Weights of a small mixture-of-experts language model, trained from scratch on English Wikipedia: 11 layers.
Below are experts of layer 2 (counted from 0) of a mixture-of-experts language model. Rows are named router (the router's row for the expert), up (a neuron's input weights, with its number), down (a neuron's output weights, with its number) and show model dimensions 0-127. Each number is 200 + 20 x the weight over its row's rms, rounded and kept within 0 to 999.
After each expert's rows: a language model's description of what the expert responds to. This comes from a sample of Wikipedia text that the model never trained on.

# expert 7
router,145,172,206,197,204,177,214,190,202,198,189,208,192,194,242,211,179,223,180,218,208,212,198,196,212,182,175,188,216,198,228,210,202,200,219,220,235,204,178,189,186,202,201,213,209,213,204,197,180,174,205,199,249,175,174,194,181,214,188,171,210,190,253,202,190,180,197,197,214,224,210,175,195,189,200,200,165,175,187,230,200,229,219,192,173,211,219,140,214,254,209,211,193,176,223,225,192,208,225,172,194,201,183,205,217,236,159,197,194,219,231,196,196,214,169,156,194,210,227,209,217,202,206,197,198,185,209,191
up0,156,170,232,188,175,195,215,190,214,216,229,186,222,193,191,205,189,233,204,219,236,204,195,206,212,156,214,196,207,230,196,204,179,208,225,228,195,213,202,225,170,219,203,177,205,201,184,205,225,174,197,211,204,192,208,194,208,237,236,230,209,228,201,181,195,245,180,186,213,226,177,193,185,178,239,194,179,186,201,205,169,200,221,158,208,166,222,135,213,216,211,212,200,223,185,199,200,214,185,224,209,193,190,220,215,199,184,217,155,217,202,227,187,213,201,197,190,201,204,205,205,211,193,207,209,226,223,163
down0,196,162,162,199,198,205,232,197,202,234,187,223,209,203,246,173,166,172,189,176,185,193,167,229,192,214,211,207,205,199,189,179,191,188,226,199,235,185,197,244,170,223,222,199,182,219,177,173,233,196,200,184,164,187,204,178,194,186,167,196,217,182,158,189,206,234,179,154,183,180,172,179,194,179,170,194,212,174,177,216,208,213,191,178,200,189,183,203,215,203,173,182,203,189,224,185,196,205,203,197,198,211,171,212,194,191,199,179,194,172,200,183,167,212,205,192,177,196,200,241,225,172,193,203,197,169,213,196
What it handles: Capital initial letters. Capitalized first letters or opening pieces of names and abbreviations, often after a line break, quote or hyphen, such as D(aniel), du(P)ont, Sub-(S)aharan.

# expert 19
router,189,172,178,212,166,198,169,178,189,210,180,211,203,203,225,186,213,190,160,209,165,225,195,217,203,198,203,185,167,176,206,223,180,220,216,215,237,201,211,176,206,181,204,191,195,216,204,213,185,217,188,212,239,197,184,198,177,202,170,189,210,170,223,200,196,166,192,227,203,202,203,161,213,215,194,167,189,225,203,216,214,237,226,213,199,193,205,161,193,232,193,196,193,165,231,178,171,174,207,198,227,218,222,193,203,225,184,215,239,220,193,166,190,185,182,191,182,208,233,200,245,186,217,231,187,188,232,179
up0,195,194,223,190,221,219,184,173,198,235,158,236,187,239,204,220,222,217,188,203,191,184,223,194,187,201,214,185,202,201,242,184,182,184,197,205,185,224,209,199,217,200,203,205,233,214,216,201,217,185,205,169,205,222,224,214,186,203,181,189,190,169,214,184,213,211,183,213,226,203,211,173,201,221,237,199,165,185,212,202,212,176,197,218,190,177,157,190,236,203,216,215,229,189,180,204,213,177,185,242,217,250,193,170,228,226,188,234,210,182,199,184,168,162,186,187,175,197,180,195,181,158,222,205,188,176,206,211
down0,185,212,216,220,164,191,200,202,205,198,215,217,211,158,199,208,210,196,217,215,190,219,200,187,189,184,191,209,213,182,197,195,207,223,210,186,220,166,228,174,225,231,174,213,226,226,216,212,204,262,207,158,176,227,179,177,211,193,180,203,184,195,225,196,210,206,191,197,143,184,194,190,197,188,199,235,187,248,188,193,205,192,178,198,193,237,176,230,196,204,167,195,183,226,191,217,211,226,176,169,186,191,213,201,188,181,193,190,217,241,208,204,237,189,225,223,187,201,223,227,233,234,208,186,198,224,211,192
What it handles: Slavic, Hungarian, Asian names. Letter pieces and accented characters inside Slavic, Hungarian, Turkic, Arabic and Japanese names, such as Jó(z)sef, Łukas(z), Magome(do)v, Suf(yan).

# expert 25
router,184,166,155,198,200,191,224,172,212,208,176,195,200,198,236,211,206,182,173,199,180,237,203,220,221,182,190,180,203,203,214,207,188,211,233,212,226,178,190,182,200,213,200,201,204,216,194,206,168,182,197,207,234,177,200,192,177,206,193,165,191,211,204,221,168,221,197,229,236,193,175,197,223,217,166,175,214,218,189,186,190,201,242,223,222,213,183,201,251,204,191,208,171,183,222,231,161,177,207,185,198,201,191,207,195,240,181,194,184,244,200,190,196,194,158,186,171,204,197,216,229,220,203,235,221,207,217,176
up0,214,202,206,223,222,174,218,204,222,202,204,217,206,184,220,211,157,189,192,194,192,218,196,222,186,212,209,191,172,232,197,212,173,195,250,237,238,206,230,181,129,186,235,191,150,202,190,210,184,195,175,222,211,208,223,201,211,192,212,162,206,205,187,210,180,220,207,232,195,211,182,203,207,206,216,178,205,212,185,226,190,172,221,181,203,200,174,178,227,213,199,186,201,181,207,206,199,199,178,211,237,167,225,203,188,217,211,200,179,223,158,224,204,211,212,187,181,241,220,215,189,189,191,197,174,205,214,222
down0,213,205,182,185,177,220,181,202,183,160,190,196,203,206,212,198,187,187,227,199,192,187,208,168,176,206,207,169,211,184,198,205,179,183,172,179,174,246,223,180,246,242,202,208,193,182,190,202,210,196,189,163,186,181,183,197,204,221,197,190,207,202,165,251,205,201,193,201,184,179,191,207,207,188,248,218,234,176,193,223,214,190,205,223,219,216,191,197,174,201,203,194,217,221,209,194,197,200,227,212,195,232,175,222,168,198,196,221,228,176,229,194,187,201,170,208,239,190,181,229,207,168,184,208,176,229,227,247
What it handles: Measurements and coordinates. Unit symbols, parentheses before converted units, decimal points and digits in measurements and coordinates, such as °, ′, ft, km, (13 ft).

# expert 12
router,183,144,189,209,192,166,174,182,191,179,182,205,174,174,251,196,224,214,185,202,194,210,219,213,216,174,223,166,205,193,201,215,178,208,239,224,244,196,200,177,183,195,220,210,187,209,195,217,207,199,189,220,223,172,196,218,196,203,185,174,182,186,232,223,194,195,174,199,217,210,200,195,215,242,173,188,195,193,176,214,205,229,234,206,209,195,176,188,206,199,203,202,165,182,216,207,153,175,216,192,210,244,193,194,198,261,179,207,194,217,210,188,223,220,189,195,187,209,224,209,224,221,216,210,199,177,220,188
up0,244,207,200,215,182,174,198,181,193,226,197,208,178,173,212,225,186,165,157,189,205,169,222,234,185,194,197,184,162,198,208,170,166,198,164,224,213,206,192,217,260,221,187,172,170,235,206,177,213,191,167,205,202,200,166,214,195,194,196,211,195,177,208,212,199,164,176,213,185,197,201,219,206,214,173,211,195,217,233,231,196,164,205,206,178,214,220,217,205,200,207,182,203,199,198,219,201,227,202,192,212,235,204,185,183,203,194,186,177,204,197,169,222,210,193,231,162,186,198,202,211,180,162,228,203,207,194,227
down0,207,188,215,199,209,201,169,173,198,229,187,203,224,176,221,182,182,211,217,128,204,209,209,220,223,201,218,205,205,183,219,231,218,171,169,225,166,176,210,195,230,222,202,208,196,159,191,225,216,200,208,149,207,241,210,209,213,189,211,187,192,196,196,226,196,189,175,184,203,207,144,207,217,184,179,182,219,172,218,212,184,189,210,188,233,195,170,219,213,217,218,192,224,196,200,174,195,228,184,210,178,226,212,193,215,215,183,198,222,224,192,178,234,200,189,197,224,197,210,202,180,217,179,191,216,204,208,160
What it handles: Hyphens and math symbols. Hyphens, dashes, carets, underscores and braces in compounds, LaTeX and tables, such as Blu-ray, Spider-Man, km^{2}, W_{r}, Roman numerals.

# expert 13
router,149,190,189,177,216,187,192,149,212,204,186,199,200,200,191,203,176,222,192,192,206,238,196,206,218,204,174,180,213,164,184,221,181,216,247,211,245,174,190,193,219,201,205,232,242,219,207,218,190,184,208,223,209,199,178,235,210,218,203,190,199,221,216,220,169,198,145,223,205,204,200,166,216,207,156,222,186,188,178,234,172,195,222,207,197,213,196,207,219,232,186,211,192,196,208,192,204,190,184,163,191,214,220,207,209,227,166,201,174,201,233,169,206,198,211,183,198,199,203,205,218,228,195,215,222,205,202,178
up0,202,170,168,198,179,199,169,146,208,191,220,242,190,198,218,174,177,235,211,191,225,236,187,190,199,176,233,204,209,212,180,209,180,194,194,178,238,208,225,189,196,193,213,202,193,209,208,229,176,210,190,216,165,191,184,204,207,205,206,199,211,204,220,180,186,176,184,208,214,162,200,191,163,187,191,222,204,228,210,188,229,192,245,172,230,198,201,182,194,208,189,212,209,206,223,206,175,206,201,182,244,243,204,134,202,186,207,225,196,193,204,221,166,210,195,173,197,197,216,198,224,216,191,170,198,199,207,179
down0,222,195,222,181,237,212,221,159,172,180,218,195,230,188,183,230,241,217,183,229,196,182,180,201,152,188,208,200,159,178,227,226,195,195,186,213,213,194,154,182,159,156,215,220,187,185,191,199,215,190,197,204,177,193,208,173,192,200,167,188,188,196,179,214,221,187,180,182,204,210,216,194,203,185,209,216,202,227,205,199,183,174,171,193,199,198,209,197,202,220,203,227,251,225,200,222,197,232,236,197,164,200,181,214,224,204,189,179,214,221,231,198,195,214,207,202,212,185,168,206,184,169,185,217,189,225,196,202
What it handles: Section heading markup. Equals signs and words inside wiki section headings, such as Career, Personal life, History, See also, Critical reception.

# expert 9
router,205,157,185,183,194,204,213,161,196,201,147,220,176,178,205,190,181,190,172,197,205,209,226,205,183,183,174,214,198,189,205,177,157,218,255,214,177,216,219,207,222,186,210,199,209,210,236,212,192,160,216,199,225,184,183,186,176,202,194,212,185,225,222,197,201,208,184,236,226,219,178,178,196,177,168,185,166,202,188,224,187,198,210,213,194,204,199,174,216,205,211,194,192,176,225,203,203,187,193,204,189,191,208,215,231,212,216,189,196,196,253,173,184,190,144,196,211,209,239,195,222,191,212,238,200,186,218,181
up0,202,219,168,184,195,196,192,199,173,189,194,204,193,176,212,261,232,203,187,209,223,234,222,185,169,213,198,219,206,184,201,185,181,233,196,199,238,223,193,194,199,219,190,212,199,216,176,221,230,218,218,218,205,236,163,215,168,215,199,175,206,216,178,171,212,201,180,200,196,206,211,217,184,168,206,206,175,205,207,209,194,184,231,201,198,212,225,197,205,169,196,154,222,225,171,171,147,196,203,166,176,196,180,181,233,174,187,184,204,183,166,195,210,198,191,204,199,190,192,211,189,246,186,230,202,212,180,199
down0,164,169,185,215,176,211,176,199,173,199,210,232,201,216,233,167,193,174,151,209,202,196,200,215,200,198,215,178,187,163,223,234,206,211,194,210,201,207,204,153,224,200,185,189,226,213,208,197,147,194,164,215,222,210,217,211,192,203,163,176,217,228,229,192,196,189,209,219,215,190,218,192,214,211,206,200,217,237,189,200,229,202,181,186,193,161,212,205,225,193,241,179,171,162,208,185,195,219,195,213,202,175,211,189,171,189,229,217,184,207,179,171,199,208,167,188,203,224,209,186,187,193,213,183,226,185,181,177
What it handles: Short mid-word syllables. Short syllable pieces inside words, often after prefixes like ab-, un-, pro-, such as abnormally, misdemeanor, constructing, livestock.

# expert 0
router,165,163,198,188,212,182,208,173,191,212,150,201,195,185,210,182,227,173,184,213,216,218,202,218,204,189,183,124,211,171,219,198,207,221,233,230,188,204,199,185,206,192,241,212,235,228,218,176,206,181,208,213,215,212,180,224,208,196,185,185,193,196,235,231,144,183,195,195,197,204,217,179,197,188,179,199,205,217,192,228,156,217,225,205,192,210,192,181,216,192,187,203,185,163,205,183,193,180,208,194,227,238,196,181,205,218,216,202,214,225,217,194,181,208,192,205,191,163,234,191,210,199,199,205,225,209,190,192
up0,219,205,175,233,218,173,201,190,179,204,187,216,187,198,175,163,253,185,214,189,177,220,196,232,183,215,221,175,220,196,199,200,187,189,183,225,164,208,196,144,200,214,215,219,179,211,196,177,166,192,201,207,226,202,189,184,224,201,224,178,163,235,223,180,221,200,182,212,192,176,252,207,196,199,170,220,212,214,194,193,201,231,187,182,162,165,203,217,190,198,184,196,194,173,193,189,185,224,231,201,198,221,213,199,200,218,175,230,192,221,207,184,174,233,205,210,176,199,212,206,232,174,187,184,206,176,193,196
down0,202,175,181,161,217,205,217,208,196,181,198,215,186,225,192,196,213,228,204,202,209,213,193,159,213,189,216,200,226,260,230,161,192,161,182,211,196,180,198,228,244,170,208,215,214,209,184,218,193,216,192,186,214,192,198,213,198,200,171,231,176,177,208,203,171,221,216,204,195,194,197,203,197,199,176,210,195,198,209,221,199,168,225,176,221,177,210,211,196,195,229,202,178,208,197,187,165,242,222,203,216,208,184,187,199,184,218,183,171,189,202,157,169,193,174,190,228,212,233,160,190,237,181,181,217,206,195,164
What it handles: Institutional common nouns. Nouns for organizations, politics and society after "the", "a" or "his", such as government, company, member, politician, administration.

# expert 15
router,172,192,158,187,226,201,186,161,188,195,190,177,183,187,217,215,188,214,183,189,189,227,187,224,203,191,190,207,200,182,217,208,186,224,187,209,208,193,195,185,212,200,207,205,196,198,196,212,188,185,206,202,199,187,183,239,178,224,172,183,165,211,201,227,182,189,197,253,210,206,194,193,222,227,206,209,203,188,194,225,194,190,226,236,198,207,206,182,191,223,216,226,137,171,215,203,189,204,194,171,186,214,206,203,206,234,171,225,184,261,195,148,208,194,179,175,176,198,217,220,248,169,191,203,216,180,204,175
up0,156,194,226,217,219,183,213,209,196,203,192,179,193,190,213,162,224,203,213,185,205,220,209,174,182,188,225,188,191,227,208,207,187,200,207,158,177,198,225,195,185,186,220,212,176,189,180,212,168,195,211,207,255,187,191,232,225,242,198,158,213,195,217,223,211,182,221,198,223,229,194,199,221,200,196,205,186,207,176,217,209,179,221,210,190,211,216,229,160,187,208,198,194,206,187,231,208,212,224,219,229,200,250,185,236,199,216,196,176,217,196,209,206,237,211,205,203,166,224,221,200,164,157,192,196,217,228,204
down0,239,191,223,224,186,203,216,192,162,171,206,199,193,196,207,222,196,200,178,205,208,178,151,195,227,187,201,221,183,223,238,203,175,208,167,172,230,198,176,209,233,218,198,221,203,221,171,173,233,228,183,226,176,194,203,177,215,195,222,212,192,185,191,196,205,218,189,189,219,212,166,225,172,239,229,182,220,195,207,212,210,194,203,210,210,205,178,169,200,227,196,191,211,199,193,172,199,184,224,214,159,198,144,204,193,213,203,201,176,181,215,181,221,192,170,187,192,232,229,162,223,213,214,213,197,183,208,206
What it handles: Field-label colons, separators. Colons after infobox or taxobox labels like Kingdom:, Born:, Head coach:, plus table pipes, commas and semicolons in lists.

# expert 17
router,156,187,208,156,178,182,192,147,176,190,145,214,200,205,197,184,215,221,173,228,208,231,218,201,196,200,183,179,229,183,211,219,203,224,241,210,206,200,201,190,207,196,203,204,221,213,225,214,196,199,203,219,205,195,172,213,162,206,195,210,184,196,237,236,186,206,193,228,207,205,237,184,212,233,169,209,193,208,182,196,174,212,232,212,181,206,178,185,207,242,192,209,165,196,211,193,209,171,185,199,224,235,197,185,180,244,225,195,219,203,213,175,197,201,177,198,176,193,209,179,214,194,224,224,220,187,194,181
up0,213,196,195,204,164,181,189,208,189,224,216,173,201,231,178,167,210,194,178,207,190,226,188,195,220,217,204,202,215,196,235,184,224,203,242,215,203,203,189,212,191,231,212,211,190,201,199,198,201,200,168,158,163,200,183,232,167,198,194,194,187,214,228,194,214,211,208,207,202,216,184,206,206,214,194,221,228,209,207,156,216,224,201,183,176,160,180,178,207,198,171,188,210,200,179,206,177,145,259,156,199,170,194,188,191,233,222,204,201,198,204,162,210,218,175,216,163,194,172,192,190,192,198,212,204,179,193,229
down0,184,196,221,195,152,239,206,197,203,166,181,231,203,176,207,180,192,217,195,182,214,168,200,159,194,196,182,217,219,154,190,202,196,192,200,217,215,182,192,209,177,215,178,191,203,174,223,213,202,226,205,234,235,205,231,210,202,214,211,234,185,184,211,214,167,172,221,201,196,196,207,197,173,199,215,206,197,207,175,183,189,184,186,211,188,198,154,181,181,186,209,142,197,209,215,196,258,216,180,170,217,200,199,182,204,203,210,169,208,164,193,226,200,199,212,176,228,188,187,196,195,220,190,167,222,183,198,232
What it handles: Word-final suffixes. Final suffix pieces finishing nouns and adjectives, such as plural s, ants, ies, ment, ation, ary, e.g. Veterans, obligations, honorary.

# expert 16
router,209,154,195,201,148,189,189,168,198,228,148,216,218,197,230,199,204,220,186,214,191,211,182,220,195,184,215,193,206,192,244,210,190,218,231,213,222,187,199,186,203,159,199,186,202,206,201,192,183,184,213,195,189,187,154,193,175,193,207,185,187,209,237,203,210,185,189,207,238,235,223,201,246,190,176,199,198,214,188,209,197,213,227,205,177,242,185,164,198,234,215,181,196,151,203,203,189,203,181,175,192,182,174,208,174,205,197,195,183,213,230,177,217,204,197,208,188,203,212,206,215,199,202,244,215,163,202,178
up0,157,155,163,198,226,223,210,219,185,207,210,210,178,196,197,200,169,193,196,206,194,191,211,208,217,172,193,189,191,204,250,197,230,200,173,220,215,200,187,196,189,197,238,178,232,198,204,224,223,183,177,197,184,188,189,189,227,212,204,205,201,203,202,211,207,170,202,213,234,218,195,184,227,202,222,195,217,192,189,214,248,175,210,282,193,205,200,202,171,249,192,214,233,177,203,203,176,194,199,174,196,224,197,195,192,194,171,207,164,197,222,215,200,187,178,181,208,230,193,187,185,176,200,204,176,188,217,206
down0,191,211,223,199,187,201,188,191,237,222,185,174,224,187,200,177,205,201,199,220,182,163,190,226,228,189,200,210,177,179,228,188,186,191,190,204,215,205,239,170,157,182,201,207,208,218,194,233,200,203,179,210,218,184,206,197,225,196,204,200,212,219,198,203,217,260,221,173,217,215,203,159,200,218,185,210,226,200,214,183,170,208,216,189,235,210,225,252,186,211,208,201,162,184,183,239,191,218,233,190,182,204,202,193,193,187,250,202,221,191,229,214,199,207,235,221,195,202,177,218,187,210,214,211,196,187,252,187
What it handles: Mid-word syllables. Middle syllable pieces inside longer English and Romance words and names, such as Cov(era)ge, Hol(oca)ust, protot(yp)e, Empre(sa)s.

# expert 4
router,180,184,192,203,196,179,191,185,198,202,168,162,183,179,200,211,204,210,183,210,187,190,227,201,179,169,200,181,192,160,208,197,195,222,256,207,222,212,219,186,214,199,204,201,201,201,228,190,183,199,200,192,186,192,186,188,165,233,187,186,208,223,192,219,161,187,167,226,201,211,205,188,224,206,193,198,181,216,197,242,190,184,217,206,202,207,197,187,248,215,216,227,203,162,235,214,178,189,197,162,226,261,205,194,204,230,196,191,210,217,232,169,179,192,207,194,151,194,206,207,219,190,174,206,206,174,210,159
up0,166,207,220,199,223,218,226,188,200,210,193,177,210,190,211,196,191,202,165,186,179,217,241,181,152,185,247,175,200,226,218,235,174,199,181,201,222,188,192,217,207,220,209,187,178,187,195,187,199,187,194,208,237,190,233,135,189,208,186,181,183,184,208,186,199,227,213,201,227,179,182,179,177,233,191,203,245,204,223,205,223,192,188,187,206,197,173,203,207,243,186,173,203,221,181,220,207,204,185,207,169,217,168,199,222,180,205,212,213,190,210,214,178,186,213,186,177,219,179,186,183,208,170,207,180,202,163,204
down0,205,220,188,199,167,150,194,198,198,183,186,208,201,222,200,186,193,195,247,181,196,147,214,204,198,199,203,199,208,191,151,171,181,163,211,203,196,215,191,179,210,171,186,217,229,188,200,192,222,223,194,181,159,171,195,207,217,201,179,205,199,213,201,204,189,194,188,194,191,205,206,188,204,214,210,180,242,201,212,227,198,225,195,205,190,201,220,225,166,210,188,153,242,195,214,213,190,212,197,149,192,180,248,186,234,238,216,193,192,236,223,178,176,226,194,225,207,183,188,217,205,190,218,195,221,217,188,207
What it handles: Articles and prepositions. Articles and linking prepositions after a verb or comma that lead into a noun phrase, such as a, an, with, by, as, including.

# expert 8
router,194,191,190,195,206,172,205,155,181,196,167,187,197,202,219,210,192,214,198,204,189,205,206,213,188,172,173,173,180,159,217,197,198,226,235,205,202,200,205,191,194,199,232,205,204,209,174,203,186,198,194,197,215,204,210,199,180,225,193,198,211,238,239,229,160,216,189,203,231,207,181,199,222,215,171,186,201,191,184,222,210,205,213,215,210,210,224,179,270,226,188,230,208,181,210,199,200,204,236,175,206,236,219,228,201,215,165,203,202,217,232,183,209,200,193,186,170,205,205,186,235,217,201,191,202,160,183,138
up0,190,213,172,194,194,189,211,198,192,179,210,216,203,238,209,191,189,223,226,193,176,220,174,217,226,189,205,166,183,198,239,192,194,210,166,189,153,201,197,206,215,197,189,210,206,193,222,189,196,210,192,239,236,194,202,184,207,172,212,197,200,211,179,220,188,207,207,212,200,189,226,230,201,199,175,167,186,147,236,212,210,242,202,204,220,175,231,185,226,213,212,217,174,201,223,199,219,170,212,182,203,194,189,205,241,191,200,188,178,219,169,196,181,207,216,147,221,166,182,200,186,203,177,181,204,152,172,206
down0,236,207,224,228,195,172,216,166,212,173,212,207,203,222,211,259,205,223,195,206,216,202,157,186,225,206,212,183,243,195,199,241,176,198,208,211,205,198,212,195,189,179,219,201,211,193,193,198,183,179,178,189,188,201,205,191,203,190,222,196,180,219,177,166,210,199,230,202,180,217,194,194,224,166,198,174,181,209,192,198,158,202,181,214,206,200,191,218,219,174,185,186,201,201,191,205,215,184,199,176,212,204,176,225,212,187,202,221,221,237,163,192,249,215,206,224,213,198,180,209,227,193,227,236,247,230,166,217
What it handles: Subjects, auxiliaries, adverbs. Forms of be and have, modals, not and also, subject pronouns he, she, it, and sentence adverbs like Originally, right after the subject.

# expert 24
router,156,191,179,182,211,179,193,184,184,197,187,182,190,182,218,214,200,209,176,191,196,208,205,194,195,187,219,209,195,178,233,194,162,226,252,224,225,197,191,199,181,184,221,203,186,218,195,215,167,190,189,211,216,204,168,219,188,216,192,172,196,219,238,218,178,205,196,217,209,206,179,199,203,193,156,195,183,207,169,234,180,200,249,231,196,208,182,144,222,208,167,199,172,189,203,215,189,180,218,172,199,203,220,193,195,227,170,201,210,226,223,173,219,210,201,178,163,208,220,212,222,218,181,220,224,186,186,167
up0,192,199,203,210,263,228,189,218,214,208,222,221,164,207,185,184,182,211,181,205,166,227,201,213,165,243,215,198,166,227,221,199,217,203,200,224,215,199,223,200,224,205,219,192,216,153,205,197,184,168,168,186,191,220,199,184,195,181,193,198,222,211,217,200,194,180,204,237,195,199,201,203,186,209,155,195,184,181,206,195,199,214,225,241,203,199,206,164,202,187,164,213,193,210,235,155,189,208,208,213,174,186,177,194,208,199,200,214,183,175,201,189,192,194,195,198,206,174,158,170,193,217,174,177,220,164,225,181
down0,181,197,215,193,203,177,233,189,192,143,190,196,209,205,196,214,197,198,251,192,205,181,217,202,181,166,193,210,182,209,207,182,200,179,212,206,240,202,184,202,174,207,198,185,165,182,192,174,221,218,202,213,188,180,192,236,208,234,194,243,192,197,191,181,250,228,208,162,191,190,227,196,201,190,226,212,193,231,233,191,230,164,177,186,224,182,179,194,194,227,246,180,232,200,194,212,195,191,183,195,195,184,222,223,206,216,223,176,203,197,207,243,226,190,208,170,204,195,217,231,187,198,221,194,209,213,187,211
What it handles: Table pipes, cell starts. Pipe characters starting or separating table rows and cells, plus some infobox labels like Succeeded, Scientific, Domain, Animalia.

# expert 14
router,176,181,193,198,200,178,184,155,181,205,177,164,198,192,196,211,199,219,203,198,180,234,221,198,193,163,216,189,233,168,197,213,196,217,221,212,225,189,199,206,191,195,226,191,218,192,217,195,175,199,213,213,225,180,189,205,161,194,169,182,201,193,199,233,148,224,182,224,209,222,206,179,212,232,168,218,191,214,198,214,173,196,225,198,224,218,181,167,208,205,212,222,146,192,208,203,206,203,176,195,222,222,183,204,187,233,173,225,197,206,216,158,224,210,216,196,150,210,220,188,226,200,204,212,219,173,225,180
up0,195,178,224,171,215,204,172,205,192,218,186,194,208,215,181,183,201,182,153,205,191,207,171,220,212,208,211,178,191,193,188,217,203,185,179,216,217,143,200,210,223,203,203,158,228,178,167,219,229,196,188,188,206,187,205,222,215,152,179,234,210,214,180,211,220,213,191,155,202,206,185,202,208,203,199,213,203,177,182,172,218,215,218,197,176,189,223,162,196,182,183,238,239,184,188,167,174,217,166,218,191,221,171,183,213,220,216,220,194,177,220,175,222,214,169,221,197,209,183,186,175,192,214,206,195,189,225,218
down0,177,201,223,201,201,208,179,224,190,236,176,172,206,183,188,200,204,207,225,228,202,182,210,194,211,214,207,202,192,204,181,165,216,240,214,186,177,212,205,222,187,202,176,181,197,244,244,238,164,186,203,143,197,194,213,209,185,178,212,181,236,198,216,223,176,223,202,231,193,201,203,177,200,182,193,226,185,169,178,221,193,210,201,204,195,180,217,186,210,208,184,186,221,171,248,210,194,215,210,209,181,206,195,217,201,234,204,202,210,258,212,171,183,171,209,191,236,203,202,206,225,181,177,197,204,165,202,180
What it handles: Prepositions. Prepositions of, in, for, from, at, to, especially of in institution and title names like Library of Congress or House of Commons.

# expert 31
router,155,200,178,167,190,203,199,165,210,186,177,199,209,204,209,209,196,213,155,209,196,223,200,196,195,160,173,191,184,198,217,210,194,215,250,213,212,187,176,184,217,171,187,232,197,204,202,220,184,182,209,231,219,185,188,222,184,196,201,170,208,201,209,240,171,216,192,209,211,214,204,206,220,203,176,174,187,214,187,206,192,203,241,241,203,198,192,170,251,217,212,215,155,198,247,210,190,188,217,192,194,207,200,191,185,220,186,200,213,241,223,148,179,201,179,187,200,198,206,187,229,210,184,210,222,206,211,170
up0,172,242,173,210,193,199,216,203,219,187,189,201,232,206,224,179,214,244,197,176,213,167,197,207,179,217,177,203,189,182,170,194,180,230,191,234,177,205,189,230,197,211,225,211,193,217,194,207,164,163,227,185,183,217,198,195,193,200,170,187,216,231,196,204,194,208,170,188,262,181,194,163,221,214,204,197,194,215,205,194,222,169,220,196,209,207,218,190,182,212,209,156,195,210,175,204,212,220,222,198,195,170,211,201,217,244,222,213,171,226,187,187,180,193,157,181,165,205,189,189,228,221,200,203,188,199,190,219
down0,234,214,201,235,196,175,215,191,195,200,228,236,182,225,205,182,158,149,193,195,202,208,203,194,238,202,183,213,187,171,159,183,203,195,214,213,211,194,200,217,208,210,168,182,193,228,192,211,194,213,196,196,230,194,235,204,187,186,192,180,169,212,210,197,208,216,225,248,218,222,193,192,206,187,222,166,224,178,187,202,190,176,168,204,233,191,167,203,179,178,183,208,169,171,185,188,183,185,201,165,179,210,192,226,194,261,186,194,226,222,215,212,207,193,204,222,223,220,205,214,183,188,200,205,228,186,222,195
What it handles: Table cells and numbers. Pipe separators and space-led numbers in wiki tables of league standings, election results and scores, such as | 5 |, 0, 41.

# expert 29
router,159,155,192,194,208,191,188,183,182,242,172,161,203,201,187,162,187,225,181,201,218,216,205,209,211,187,177,160,154,183,224,199,196,210,235,226,181,183,210,205,168,198,210,216,200,218,201,222,167,183,244,220,222,198,194,223,187,198,178,199,198,220,214,224,169,210,200,203,202,188,187,196,228,195,170,177,189,223,179,225,197,214,216,208,192,209,214,191,194,193,189,214,209,171,209,173,172,176,212,165,212,238,215,201,207,204,170,196,183,242,208,168,165,233,192,191,190,218,216,203,200,202,188,197,218,175,220,212
up0,196,218,239,186,178,198,225,212,206,207,176,194,205,220,181,207,201,168,185,163,180,163,244,172,176,212,216,181,195,184,221,215,211,209,206,205,203,219,189,209,188,177,176,203,206,202,161,196,218,190,178,174,176,213,213,207,214,261,206,193,247,201,202,156,202,197,218,209,217,215,184,187,171,195,196,206,199,207,213,218,172,245,219,248,187,191,206,207,197,182,210,202,214,173,205,240,178,186,181,155,215,206,191,182,219,204,197,167,197,208,204,189,192,189,176,200,188,195,244,205,219,212,171,164,194,212,200,198
down0,192,206,191,210,175,163,210,229,207,195,173,161,212,212,206,197,219,206,233,205,236,224,241,216,171,213,199,188,186,141,198,184,206,185,217,162,200,225,186,190,227,201,224,205,213,187,225,228,216,163,194,165,201,202,188,192,186,175,187,181,230,216,188,221,205,185,220,201,174,217,202,206,216,188,214,203,187,233,192,209,215,201,219,219,191,218,205,187,191,188,200,220,189,196,197,216,201,232,204,176,235,221,183,209,203,219,227,204,163,192,213,181,249,189,200,220,197,170,178,164,176,147,208,216,213,211,202,197
What it handles: Action verbs and particles. Narrative verbs and their particles or objects, such as won, moved, joined, keep, ran away, him, up, in plot and biography text.

# expert 1
router,154,179,182,159,189,186,185,162,196,175,146,194,203,209,254,218,176,222,177,227,195,226,234,204,201,190,204,192,224,186,201,203,197,218,228,207,236,195,210,183,201,190,205,207,207,211,207,181,198,201,199,198,241,199,184,207,183,198,189,198,191,201,212,239,209,207,187,239,227,215,217,205,205,232,171,204,182,229,182,206,178,215,221,204,199,227,184,192,214,227,187,210,167,211,211,210,157,179,217,202,223,234,220,221,195,226,174,214,198,210,232,168,207,196,188,210,171,209,195,209,240,199,186,217,194,187,214,173
up0,197,180,203,202,204,206,191,205,190,203,178,205,222,195,197,175,181,213,185,187,216,217,182,204,199,223,154,199,180,209,186,205,206,206,209,203,170,197,185,195,200,180,204,213,194,231,234,180,149,218,209,231,215,232,157,198,167,176,191,234,227,191,189,153,194,179,200,224,213,224,194,184,253,241,208,217,203,222,157,207,211,194,210,172,191,194,215,185,200,207,205,188,196,239,214,214,195,247,205,210,193,204,187,202,208,160,191,188,204,197,206,184,203,181,188,179,186,198,213,199,169,227,167,194,260,200,225,208
down0,204,218,213,218,202,174,177,194,219,204,193,181,195,191,219,221,192,216,203,180,186,158,197,222,229,231,196,201,186,228,267,182,176,175,185,193,193,218,223,221,216,171,194,165,247,205,210,210,207,200,188,213,214,201,243,195,207,182,216,226,209,198,198,210,197,179,231,227,219,219,214,227,190,190,202,187,184,219,178,191,181,218,193,181,197,187,163,190,198,190,192,238,190,207,190,177,216,226,208,159,225,208,223,240,219,190,207,207,188,214,204,183,198,225,215,216,219,235,195,208,225,209,201,189,193,142,232,208
What it handles: Latin word endings. Final suffix pieces of Latinate and foreign names, especially taxonomic and personal ones, such as -us, -idae, -ensis, -ius.